From a checkpoint of a small mixture-of-experts model trained on Wikipedia.
Size: 10 layers, width 256.
Experts: 16 experts in each of 10 layers, 4 picks a token.
Training: a variant of Adam for the experts, 524M tokens, 7990 steps.
Below are experts of layer 6 (counted from 0) of a mixture-of-experts language model. Rows are named router (the router's row for the expert), gate (a neuron's input weights, with its number), up (a neuron's input weights, with its number) and show model dimensions 0-255. Each number is 128 + 32 x the weight over its row's rms, rounded and kept within 0 to 255. Numbers have three digits each.
After each expert's rows: a language model's description of what the expert responds to. This comes from a sample of Wikipedia text that the model never trained on.

# expert 15
router:147143134131184135086108131119103161102090154153072126118172179084116152215099127072098126150121073123135130159133130119129129125142132174103090159101092066169150086153099108147129086114166105191093135120134107130169108109172134094141084126083112132106089140081169173109081139138084110163085086111145090112100098128114164169121150119125109053115088114141080167201184170162081164118150150194063083189155071106130193102142181105147150179156093111083155097151127173199116117144143135140088139122073091120122095131146110082128097084087105104098118128095085071178111081098158142138103126145170111119110149152175160124147172096117039183079108129117121082069172152101160112111138098161103117132086086175140150136106077140128097104074131163116133109138110120125099093145110141
gate0:145125108189133128151114135166104172093133110156127118072152102092136143134098072165125104189155097104141175147206132121147123167168150139153118176090092039170156117150104097193122109131117112138176164116151122152135127128158206134180127116115132153154140105123089124157115086111124077103151184109041150091112110109165151161071131093127153129168163107079084113108128105128135166127093131132069135087154110122169094126197158146131059159115162095144163107129118134172106138115106095110086131089078134162138203160091156148147116167065140168159162163096122158118106094177124107115122174128117091125127096164121132128140124171169158085087171207146115199117156134077101135174193122121118129201126115104067145132154123186097131153107122145089126069067103119167166148068101158
up0:150151181075112146160096123131137107147164087110134126146174152229169184177152131109105102106147113143128123162146139086054074144128108125030058164131086136178088080108148099099128070096131140178116081153129118083146124145189080076135113082088170136129145109058148099116159161173133164161160148193149170111099152124135127155110125110140127141179145131121141126164150215086092076157198116172163133092169198142113118114164095094105124079117071114170138109109081136104108130116116107118137113132133137124105095135186147082137133119108150103131130113227135108164061123107145173162151195140128132138123160152103115112115135204139100090105092158059138136084156154113137157129137095157118118139120097113099210101142138122107125108147106169150134129148146166179165131143133109
Prepositions and abstract predicates

# expert 0
router:145140144139140161095079118135107163123131153179083090097152213107096150167119133078142161133098130123151146174122137144070078115148133145118094142109090089145125046146104102167092078097141091167092074090072106104149096138158182075171113164058129125074077119095180146089100165169109140143104113097160097079104137108149167219088107117128081124167113134108103173176156169155122163119139174164111094122174109095124158071109151050161136134167086124038152092143153164183133135134153110153073127134113147104138091131117154105141107110108126107102108141124117120157101084130164133161137159113174112081105141110174164188122167057097075125116103111126098127086129194098169128145139089138117110163130119169163163132100083149148089127086132159180134100130133125142108068155066174
gate0:145157123085099150191114183064118086149109120149139146097132162114143096168119134135076112050161105110166121139102125098067167168156168084135146113161104158096153088104150159101122083000188148120129149142161143085110092147174128140130092128102109159129169085124070166114148218120162121186086094065190137110160049099169124191113126110152129148175132134119148105122129114146136122188142030154133121147146106136143140121127154136165102144147113160101154097052177072154144143129155156127128120105193190130101147094153157157089115158127137154145117132127104132096087133112130141188107102083157167132147150153143142124128152128163107123109098110146156044193166126135110149081065145116138108159118118118154113147099128096095138168135115145066130101141096110176087182137117129
up0:125151118160104167136157120118153136153116110146112170117109084096182144085145079099071167111148120102177136121111116134139110130096122123115076098114170133109125150081172144147169131151115145159126126131182158110109117133153128109096148107129086107142170141188188162152082191093110077103122123222137170138120107174178070144096126180151191107117160120157097106112204069068104172088140105093066131112160168116104176153149165142098150173124083114106099150134101135174153162131057137063140131131158162118149109092100156134074096144130109170169069167160089135069144117134121152078134138137122131110113130140075094126128130160178175138070142115121123178125182155155129072189031146133165049178128142139170198160156108146133171100129111103123134072146133114146159101175127162
Line and sentence ends

# expert 7
router:161121115155191134110104117153081165121122154133103060091145196104137120123109118075090132165127093147152158160184173135147134125194127113078104144135126109149126075169098076172146069112154098170105130157100108099154126113164148062136078163109123154107124158107154178094145108165116131179115111103145080113114091112156165135132082076101087091145081098069078156209154186150085135090149128181107108114174120101113122132177158016182158140157093093110187081125120117123104116156152130179092164142096106152163096160144132075129114098085149096092119170121079052146120101150164133172127149174138110083117203122105125130214154128121096117100132152106141096125150166089167129082103092147128096126114099165144120134099176156114121121116112165133106126148105104099094105146064185
gate0:079200128116169112122204139136140150128142122038082140175104149126140150142119091146139101123103131076098090192077119162120141136117119124123117142141133156183192142093069152134121101096147118152140046155105159126108092105098146120126104134112111122147093180115164106124163109109167100201141072114139141170133109101129140119150180144152155109154089111095146161103081168155144135195142102090182115127166113100159115185137113127153155137137120081186106203145127097132132135116104109160136115090140149109053099134171148090192075115158081156123130026161118136094153149182148069173118122048147173145141097139148162133082103082177102166086119103170093090137133189132134119126100117162125137029151170151154145080103133134153178100152120109169134113080130065109126141120146141
up0:120075028159086146128138153170112110087065118145107095182110156065164174146164170129094203142119128160087104119164124127148200136107146150163103111095075102149087131103100091122216184160124143126159105132194159114078110079158149154134097164125093167157181155131072154116111130094095149135185145131139109195158092103149105112179128122117161114156105105153096169068101096164137139125129082111071122117166099206150149130111121147138150138120152082175096169121088151140123169113148199092141104131120175170102106113194142150125186147125090101112180082134149108136152095145106097114105124164067174145159144129092126103132148086080129135116087129172144159100091079103131096101168110071131138108180122124159161125178114152112145141141078120147080138133153118133167122085199111
Capital initials and stems

# expert 12
router:152145147134209161102115132128148167117115168149078114128178194105109169208100144081113126106096121140141114131126119163093133143154163162093102124085101077131164089159113098164086091136154109161119127111093122098125115150170149116150127125069106112119091152097168178145068137173107129151115076132148084105086107142133178202088123102117070108133063110141112154205160200145107159131153167158109094186122102103100157078126161070138145165137103109128172099156105164166104108133198080133106157115084108104128129129166143114118107095063119129132111136112104081159104102097182123149093118153195145108071157161163160160160150067135081183080101121108101079051168173117126130125160111128093127114093103176145144124113078175116100131106077186161146084136095161120099084154121194
gate0:071186147098167106151131165058134123144187098198116129150168105107101128116135116173110153168110141067108122132217119094135137144126107106101100127135041129104125159102155146149126075111125162085111098153131125189141105102127247120138156136109097106149201145113110062167200093111183118097156118075117126121155110192170116099197125146125150118188096115094124158161160174061152160105189106100134112158138139118210055107080132130096107156139122086155140172154124139156177171168133138114148116085085134136119116185092130115120158098075120105108114077122126124112126124123097136172103145135118165136136078136197095189121151137154121119093152143151119122194152175101131139145146107143125069187129182124066153138137151139134112108121154168125098084134156101154144114105149102
up0:097177109143094151125175179076172123145194069187123102158140129194114145095155148110123063131095138142079105108126133088100107176117146132134123108145112086087140137076166183138151123096162139104184074096126128109177167127135146147106160078071134093143145158091135122149163082121148130122141140135107185125156112148096107161191141122151135119171112114148180071161077204116135119094167089123092064148142118075094139131115102127122111143101112112199115137174121220164168086137146082162128123188106112100104165086133111212115128118076156111149119106158119112165142143107137078117170109135121178145141075127125077124134129100129167130113130126115109088102174198166131093167159122112088130149115161105126209147078113172214155111142080106152087129151122198114125161150142068
Nouns, numerals after determiners

# expert 10
router:163138152151148142056088124148071125146125165176069082136131190124083154147110146039142127139081149167125158177105167113092109131153134149086122130123121105117159113178137092160113097093160072149101126148086157119118123141177128109142076063106135166066108150086170127094140149186123126149105114118127140051112120112159179181092115107119063116148116146094127165191167175138100160130156169203091119135119120093112157103120142000154158150141094089120177071127161136133111143171145094189099119135094116107190143136123095102176135091082111074092133150112104127130107143112139132131112157155171124094125117117167139141160166124098087130136112148088173094077164128103171094153104075120102101149122163180151138135111151170125108107104080130180137093176071149142072097146116134
gate0:158075176120105121144173126084111107125210200180105104100114155089197184094116165176126141190084142123097171186127146151158090211135082148112114090146115124091185124060130121118074128139143126073115099109076091139098124105132177088079083101026096102126127108133093109095134113121159127147132113110131094070173112145091130142085168136151119141124141129159138102121120133126115073120089112087159165096157153072140085124174116061111189172151138157154123113130083135199166123137124136193135183158155148168184102139125152170149075066120164146109116141118137101136120168187075129162154097144146145115127106152090104121065135170081124135091095168098112112077141067124113130114088118097116115127179131121144153134088123181122156152144079119108124155133086116110102122111173092
up0:136101115066144142195160139083157139119126103124133151080136119116133204138180186149165126161111129047163153191135161126128190144107150155133096142142130164127146147068164079145182108150116154097137095065102113165109138096126097132107099059175142171066127090136141124132176128135144145124146175094102109099096141132154137149134107123120143156146128171132153115099145060151164111155069100128139152152104167120139125069171102167175141160117075150089088142109104105137124221144153172198111106178152142124115161160132164113140155109103111119092075103123167121115170174183099180129088167163133140127179122104136160123116105145126147082124105127151196119101122110117094115071097123085071100210159126184221132135125128122104151104109165119077148087151090154156180147099212118
Capital-letter word starts

# expert 2
router:168154110143167151089093144124107146108107167145076118129143183133093151192120148073106130145111086121161141181125093136113112119157122191115108165091063065152158074158103101147116085092147109175102131134103111103135106100140122111148108095133113149092109175060134164109065168148078139156093109120155085096154112132156189170094118109120103087100100111119123137160188174185066160115132163185074098135159105113089142080157191111154154193183104104122154093156103173181069092169133130145123141127069087124149114121161138121100096099101142093087151145080117086192072138119162167167082114150191147111114164124163159138136162110120045155091120142087125109107192146114184122111139072161089092133091122165132158164091097145111093080076098153165145100156114139119080101135098124
gate0:161122193152158154130135106177113136137138113190089173079163107118081099149092095125130114117069152139151123122154119172085102128118133110102046128071128140127128122133102110119148115096118108114070080131125155137151085163124085123133119136109104188099143143134099105102166137183154135120161158067096105110129130091108148130149130101118123101134087062103108112146197134098102162148147161175087148154186088094127099140185123119214125153142128146085124123141216191153051156076092125097157136155131156144136060081196148118123085122088219192122124120103191141128116128111087180206105187109169104118160145184053173130112084083132117134121160149106109113106098141160101139152097130188147139115094166125164133136101136099103107081102143144163077072098132118149183153109127126
up0:067152126074128121165135135170134054144096065098211180149092077101151122114105142159098050115158131147077146135105132142130102136082175107110123165143171141144143091096132123129098140142071165111160146141097166138158091139106138112111166098154160132133136161118083092171059169104131129106148167094103091143152102076090092097131157141146131132100142153107123123107082124184171106115085159081182164114149127093118111118164081146161055145136136168145089138099122133105089125189100110081098129176128118123149125108173157131064144104108148163141132129144140119065156158071100163112115119116131121220094103183076117122114097094117166115137124025093094145117069144132065153121121119178116108134123179068084145185156121094131089097163153044102161143094107076131130147080120097
Function words, determiners

# expert 4
router:129123125166137148100101124120097127122124180177092111111153205097100112185109164037119143153079122123150133170120103100080117111128113147085102098098113099135129054176116107153097109083155074126107098126049126122124144135163176110150135167092121121077107148088155135131121156179084128208080099094106082044109084144151156187115143079136063131165101104094112158140173131180098170144157177165091095155145142082110186090130176000161144139147077122064135093104136144116102131166178103145105167096132114126148126115152129130144124072107139108114102166116093110174063122099159120186128161134159130088124151120161177154118160059140055154099155117110129132124159158105150137121155075124106121141093119163121133116112092140134111143124107136166148130172093172103116105130127157
gate0:141131132096115128174040116115095132125166138140205079076100150103137152128003133160148125119138126111137111167104124072072058088118068152058147088094126168117138177081171135098168143089145105152090189138154123125133126153080108128152108096139162127143151102089199124116150231117105122082169103119099090111090085117171139162177118131145102138124123101152167139126096155109114104091093176147098125128157107074109121154148116124153146081087153139215071135157158092154153111137179189126135127141086097127178089113179123118145167162082110116127142080109160169140154128161109155108131118126096143145104103114101118069110167186136073132136102120109157126150178145130162155153158150114127090116119194144177182160146147145157149129166074138138130117177149151179141102091131073
up0:062152121133108137123207136121099143165121118140126102139120151174112103128087100110175138107124124162176136138157092164168157099137190112141196116135185129067121126159135100122092133166192131165124169188124162146144166173112117103184133133164122049114148143124111133078145179072112093117078131082112163125069128147123153156091046121091124123176106093053164101085121177110100098117117184161151166094106138076126148150124082133103169113182149136140157144175082113171103080171156136116115091147130084152173108114130112116196126137124063107178133138136144150147100097160134120087106096095054107129179095132067097150113129100173033112072160109094139111105155191085127109165108126149123133081145112113089129117125184143132149136162089105145133112153103212143123104159095159
Table cells, dates, numbers

# expert 13
router:128138117193145137109125135124122156109140179124060139135186203122101135202128143082132148103097132137159136148131101156079103149166115187090087136098079097134124078163073126127094102081134060145097133150071081075154120136131144109120091102103120158144091157045124118137083136183071122194109084121140104062147095131139173165093103084125104125150090100095117149155151155175108138151148149186090122176149106104118130092159142076161168151159129117136172090135090144142071087157150092171125144100107115122155146181157100121087071086079155131114153139093126105135073125128170153179083169117168120093098167132162128149131161128125056201098155135086117112082209147094190175124146094134131094119105112166176124134137105156132075102122100184134142118162094186097131114162096145
gate0:190127097135141139110140147102122073184089097101103105105063146146113081158051171088073152129155093096101099130099139149135143128100169121194177113152193127192069136127148140126086135156114133153119121133175144074156113072136118127100175096114190153155111035071126105096107198127119136174121111104084176162132148126093103097145208139092170116127169142164119158113141158132139071152137106159132153136093184131101167174164066136104090132094087132139113086151144079122158107115116183102160095121125103093204118157149109117151110133150078134100080151105149107127201167141110103152126104206151139161116054152160173102178140132125106162090153093128151113124107121112109139109132142121177086058102074093145151138105100142123172083114145153109090119130107082114187117129082147
up0:177109145167122095188162125125141126079160134109078146119034137096168125099122084094143117086133110130113146081089155145100089124063165152126132141091097108137174123191136123092086132082149146119100139127198142096128148118064118143154132055130115161101112164129091142051148126115100084168147128102121136109148087179138107098164153173111163143006170117163120159142156135163168097133161106101077123095108166158182106208115135127124082111156102098153154098125091146092128175121113119126144129082114072110073129116097141137124077127105161122111135071086099155083161078105102150093100106142077102149194126127141154132127092134155100144103163142152154046155145105068124131099111145148151077125113111082091116091070114159101122150148116098133155096194126151186159152062072135
Determiners in sports/tables

# expert 5
router:198155135148228149091084137134111177115117191139081066055175148094101168183117149126103117143122064145161147164155144150106114110151128150112075145091095112151142110191111145143067064100200089197080139155114099108121130154132166093191106115080107129119103189120142157127088151163116139175123085095124097112115092115164137156114159109119106093146072123116065164214121161113103157133134167163114118172159114109120134124159145054151139173146124036104196127114109135152110095147159095120119161137111120152148074142155138075146112079102116112106118128142069100126095113141134149182111093133146150138111160121128147149139161104124113132082079119104155119082127187089155082125129098174127090136104078145163157131096107153098080110106105173137127131140108147092075103127071198
gate0:207168109110115074137146088143148102120110125130140134105141156120165130153149133130143135098124077111210140133147133173091134150236132128138091061160148132071094099255102084147156131108123135108155097082163124174094155132125139104138106183149137154117126177130168128114123145103143166158170106105123083171161104132171145129148118066133151177144159167149125124145118147182192152127136162153108124126155125093143122153035135092176153132119108173101118064174187129150098149142107189137042113125089147146131067134099156110150119128153104146125156171132160095158052125153138146149073123122086124190142064115151145139095151154205108150097118108157129114139137139096082103125103142110112131097145168131185110144159144117056124067155118138186107107171098144085122104154124088
up0:157097186119133097099149128080144134097184150148126176163146145081144073104127060056068134112134146126100061116160086108142156142189178090135167172128076170167120151127092140136163107178107108188106143125159138179111134082115042183195171081134128191131142152134062114140132134139115162145079139144098128136122112053063135139096155109122172134107138140105169131108208159139173116169183115110108100104087101135146102142136144124112167130139086131115079139136069153124124147145143132144139121114127090059116120199091143144150172184131116070104134121173119093091171077107154151103181148128126136102099138097150111102085067151108131162103139133085134124048114087186050186143142131129141142135077138144143122098138124158174124143076142141107120126087160109111082173111118155
Proper-name syllables

# expert 9
router:149120142133164131085083121115109161124094151150076132108158212079111157217125148068103126134126074139146143154117134102137101124126144169103098149106102062166145090141083119130108094122150100158074116115114097121162088081170134086155098154072129149128080126078169145095106165143097107137091082122151104120089116119122164147136130107106104066134097082107079180213181190172066146145186166178076051172167087101125210099147177088161135167173110101094142108146131161206121143154138149144100129135102120141148094135132102106122137073113131096090137133078085105162100081093162141163112111133135125097113172154188174129117159080103038165114096120134108088065172135094159128126140079137113120130112093155145167149098085150134096102089117147153132126163094110130111123124097126
gate0:112134148091101120115125097140155193106125152081137133136128122161148104125098097128168206143175192178163043087176143167110160131164166141154119086111104152135143168104127147144129140128107132091142129156132099144113141115121142137192144159164150182148100115125121141103213167118132137106149139079122099126084121119088080146136118215169193144141143172129169063116118128122140081121178116160120196120139168137127112135098104140148123116155147131182090137103174089157118101087100087141174110134121170152100119100080157132172108165126083096070176113192154134147165090098156122116150132093123050153154105140159097137167206104127125080120109154147118191108130128135117167081184111195148092111145097107112124169046079167150167169112186115157151124145109154148206113215135127
up0:095123147100077127113047138125168138169134133107165150126183166099096127141155170078084134116172113148098163101162112133078115137115132096092095149112144167096157151121093153145190109141184078073137134123121130127098099161152144121147133074181098047152128110126138140099056104224114169150140107118088099096130057125120144118096193103122156125134120181113168112108163087190089142162176116105155107172123132156102135161120122138165150067156127143097163119112119105111118155119142098158154136021118047121122125058147135104127149134073154152085141111178160156177066118183146154182113158168179130142151125094140159065157099140162145122117111218101107093123176147147171151168161139167142091147095135100150184184120103124164137136142098087147124135139128135145114156080162156
Clause-linking verbs, conjunctions

# expert 6
router:187092128140190136108118165119100165086124166133112113108169213099136129150128154065080114167140046112167141171143161170125112084140147152059082126105142090105140086173109103161109115103127098166064179158086136115151065115156126095176102129132102133108113147087154155158146133170088156159119082057124118126129094141145165160129101109141084091154088108073136161222164192159109131138167168188093121121138108101167155110142140023199157165125085081093173115158155188141095140168165123146105169147120108188176122124110109117145109098114173117084117152124085146154104121121166113168062107167151116090127166114139167135179142121140092113111130145068154095111159150096182097132097097151155092121108124134158143137134143159131126092101124166133100128173111139090127140165074164
gate0:230118155077164083143058141170051115102128156143111144179116130171096117120123153163133105126049151080132142179140142106128143043165119106178115150124091085133123108159159124128053142167106153106092179136145157106142154081109126157158180126135133126155176108125166126127140135101135116100093128147122152102133148183132065104107141210121146113123115172176154114163141096097104135076118124092111144159151114145159154055155115120133108107141127126163085073118123129153067146153072125074082215117108156089106060116100124136056166137108161177129099203080143116135143135129090119123128156177132121116074091112189112133059096094142144092099117118083145130102085108112135112055173131124094113142172122130095111152065110079135166112145117149172160126178135112135121130083105165
up0:118123039139184149120137134157046184181119140183144134114090106047118127147127140112115101157157045114117112159166130047150061144058128112134134086128167081070103121115132109110160111116151075146099117128138115159170150176129127084131137122170116105144148153141061131121157091066164134143112104169148104165150078120157081097105109097112070127110113075077116134125120138157110127101155179101128095184114104163142075094092125111129147113122144115056126162125150115143111139091129133119085143127139131169160125106138101073129113194136094165131171115138118103089121140160098106164148098112167132149140091143161128185126094113114138098183105137104149172180120092104144086135123126137088177153174143131154121207184185086093133077122145030129124082067149150070126130055147119
Word-initial pieces, pronouns

# expert 1
router:166172111121155154107101132144069126094101179155135105102149184092128138143144176093116137137070099137095163132139129089120151101134114166070108124107112099118182101198099099159079119107186082133112092105159086114165158125165178089148088121130105127100083177093144140133132126121120186179116118096168134087144109117181138137102133109097065087149114136111087183215140137150059178097163172152057083126120107124154159137155174069199128120160069135084143079154100154169098157138126110153122120087098163157191120147145112083120095078119130098045111140116086112149083127083170180174129116125140155089131145150154146146164172112088109161073131151084180107113129174098132078111096110141113120154087122159156138139102167163112103107063070121158116088164141183138149088129108177
gate0:079101053090160158111148097116146111081139094178121148131121156160103144132073108131120123134107117097139132130108163134088174180133093120142161110111163172197110142216091138137127138138065091145140157108067145158147202140176147127095133126150132128110126163033138162122107076108128180120139115113082135130090088171100146139088120096120150094076165117157106122140134137164096107137113111178058199126141149104152185094108134156166153124165135144186119107170100147161096125140110107197068123146117090103129134168078096081079054126084118115131096090120159148166107107154101126084064130080147186098152119088126103156132168110149135142143132176107139114143167075137048123118117135134064067139167178100134159153109114169155080196094106156130092117111142096165153080161141077
up0:117105121168065074093123125141104151184130137127092121135110129115070113127152085097147177096054163125144167159102053143167126166115090219108163147116101120114162143107096187161142114101181114135147132134107151105104070166061123133196159134123104102117117083140135169115128179177092103132158110128145066124125163161078107176148107163082157161132116095097135154144188113123157182138136129097147089108133145136056127134110149108145151149117173084105165152096134121134105175157131159103177113099103096098123137067160127111101136129205092115094144127076154076152139109145175159127138173108167130101095131083121121111156110123178065168076138130188093161093181162124217121199203100110142131161095137153112183133126092108133127118135149094169172142139054168145109141105083120
Prepositions and word pieces

# expert 3
router:140190156191150129123127116168121125108138152137104090106131192131092166163120163105090128124089109153108102146109143126063132128145113130117100197074094126174136100191133116135144111121121078161126104108119126125126094118157151041136089113056128160075096177107169148103111162159123124135067095093167112082136082130154134148106132093075103068143087109099116160167212139162082164130189162194110092176146094081121141084132175072127165183139051105071189067140124165162057109165105112134075183146114143125164101166110133096137136115122172149097169180111130130165093136113156160192104117158172088099137154113143140141153142078151111154103069129090117127090144147126140062134108087179111110108109116122155164123131118173122079085092106177136109098150102135146085099136100150
gate0:108155171141153126072117108097129152118135132121111106117195164128121074102113131179125073130121114143143095106113149129141131110114104102177108169072116123111148127164112068095155130113110107133087178132093148117183128144117160023166100159149160123074127135139178120133117097132136169146098110081202136187076078171064126098117145157110122105090096096069150155119106097178108149125107139146115130175096125128154072168069222124140110117163058137101176135148133131198140166086129181111159146167124090109209107175102159124168146162088130158098147165100100142129170105072088160148160123162065098121106150172125160128183125137183120164091125055110131148105118086140122090148156143119156130089069160138207191150157161131129155130072154133081116094089133115151162140144114135
up0:113149105114116146138148116090083141150152159155171103100165117095115116120155137163124149077127155154156180158128121097105174129088224142119122099047178130132128101124111135127128139146131163144120159149107154174170082144110124096142108125149123152110162099151133137179116185068124104159125127177162118118117095194153108104118162108168125108114089119051147100104072060114082073148143113135145161106135102143111144100122110126098163171147161110108101124108129050098088099113122158105154133200076118117117123125107132127136141175129193171148170132079098115160166123068147171143104112136146142148111139123134088077115168152131118178126082067121129144100121159185242139169107141139133102176089133120197173179143134157155013128111148208176143117082074081161154145170110164
Biological taxonomy pieces

# expert 14
router:177126124150151178107085122103088124140151147150045111091154206117101131153105154071130143144094071136144148207114129117089106097145088148113126120065105070118122059168079121156086092098132084184106117083070111082135097172110154114161151142124110138093094162092172170132089163178086158132075104122163097022141093109137165158116123094131110092156097127099105163180153173147123177144156157151098120140168137084138175128157174044151163157147105119098147080123156154147136147151138089127086126156117131169156104150132122125085150098123168065116113148122129118164063103117159118215096128146142170126121180119135169142127163082169073159133110150098110129132176149116183108161143059165113071149117139131168159158082096157111124123093104146153136116146100139119110095147064143
gate0:114100154149097122122101151136109141072138151078098182141143134090139099171096099092130080052117134064159173127154133128138165063113155087103106136183115128114150104149144107117134149095106120106152068127045129149099125107159140129158118085139105134173109087116140120096053106113104100161089098109058148139118172164181109118134189152119109114152162136141139119104145103162161188090108141106108108172133184161171096158131131125156127100078090153072044121209123115135188146098156161144086142115142188085119126111131134182092178121128115098099186143116125176134119181144149122090152145058182144105093100109084108136105079144136164123089152127089126135142098149100138146135112119117145152119105054156142146135152123120243062100112154179053123105139085060126114094136118081
up0:108146123075123140097072094141164155144127093198181059149120094101124136125106115130165188120120145157107170097108137135140133131143134162140152115140089155158136115114194146147142136186142129142145149153143057245114136147127111103127074086064165144120149219115106158173155142104143152149138125163135101163136164127084159155107190083113095133147128108138070143124121138085117112184081112123150102178129132140090161146078064132132154184173160088133125089066171159179144140149150162112184145171120131107120167164171096102139133139102159086183138080116091153111126087068179156130149103084123070131127182124101134180119143098118067144163114169100173113146171102072074108140103134174065180154117138134139147109171149109116119189172115108149146194133165095122148104160159097
Infobox fields and list dashes

# expert 8
router:207148132177175167117092141106106153143105170129079076103158136085104170166122152083112133147112078116141169171132157101092088090150124151101116125137096113134142102204099155144079064087174063189095124133109109114134114130144148116188123122093110163128073157107169154111111175167081101156121078108112115079124078104168142164097156130109076123107091106111090155206147130128080148140119170180125126182171132120106145088149161031163166138161100046105186102120117148160090089157107106152110160119119107145157080142159115072085110095123113103076098159112069116153110097132149139168087120140161153115122180123109163141112176127093101139127086129106127120078135173092179105125130063188096078158129082157142115122110118142091100089117126172170141129157092154112084119138101194
gate0:185160079131144110128129159103155138153120190159111133146131128150193193148122155073128104107142123160129148123181087072204056092127183149121164068123110123152152089139095153126061091123128125085144093094154066098089127047105051178105059117090103151130162136098145095107120206152130155133107146119141171172157131083141109108159144137166191127179167136125175165132129134125113088116184173146148187111100115167125108188101118133151142151152047134157117142130130134117109138061119165141165141119121135140095091145110138120199066100100140136103145117156106144150090143113127113155103122122130123113164087111171127154148104126146121117148138088060092076175071119201163152081106147143119143098121066096149120129108135073133112052144132101164106116065127164139131105124057144
up0:122143144177127169117169125140142155076085149061201072146161135060118163086126176090105128141134143158160148146136110155160081098192068104138123158162140138179127148140132119091091178141097111155105139068094153146078157191109080125084129152119104131096127130120125108116121154123105171136100143111108167117144100149165149148185148100144127122145098137115122064145140110173198169113073089101153158112172135106143129134172150147148132123127128102115115167154061158138104148052092054133076104140140101145170051158141186167121151125184191092033122082155137121187074079096071119136107132209147137140126145140117105100122094134144127137104106141142151158164087119109103194147089094189122149102117087159101081163089104110124163052110137112133171132075139164139140109138153129
Name endings, first names

# expert 11
router:153140105147174160092105128168089126125116164152089128091174180117106128176095163057125124132090107148141166166131141151104084086184155140075131130094097088159138076135082097158126119098147082111069113107119122131176111120167140095167103110136114171076095180077152120102127096140081175155087119119138127081121107086174142171115099105113099090155126117091093176173125183174135182121132188165061125138112116124097126086115127047186156143168086064061139023123137177122094112157141127164089146119099135131151117129149173075096081088083138093090118180111091122146076126093180117143110152172191154068110144106152136151181178134108078147117143155101107141133170151106187150122127089148091130184113128165180115146131134144096094110101102159146122109138131129155145114179080146
gate0:119134131118112131193163134160142116181142101141123138131140117107141154102124119194174070069083153098144105114111147117092106146165187107141132097137083125179049150163055089099115075103073098087135099148117199144127087110144112066118116071120131090126142190126095091082092198173173112151139163118094146141143152140148168136123119096083103091169152068115082114127131112086130164103099136111173139124138169142163101187127127141121068180144122142110112161098126092101126093146138115175107093143073090127086123098079148115136133183211120146168162147163103107078112129135196150179103126147079162132135134145142020114170158082121203145088146056148116130134105130099132150141130111150148096143113070086033120137113092106074138134101141117103115173134116111121127089121120108
up0:149134153128151140064126155152099079149123100139127155112137102106094117119159187146114180187135116155177170121128077135121113132137103195165139092157185147101130084134069134102151099097144138105083151094080174150076101118153161118127121128107140157123157114143124181128136095088121086190115146147155114082109147086137144170092171134089105137127102142120115150104143097124113131193168135120106069106150189139127150095032110208145128179186117145146094110115193102151134155148081162143160127097106171136168150098122081088133097133152071122125089115171136106148077138144091124169047132148110101121114091102122141199128163129108093138120107116116108110045106106074116146181078144094086190224112124140105082097091155180188150138128099081120159140126090090156112162186181106
Line breaks and openers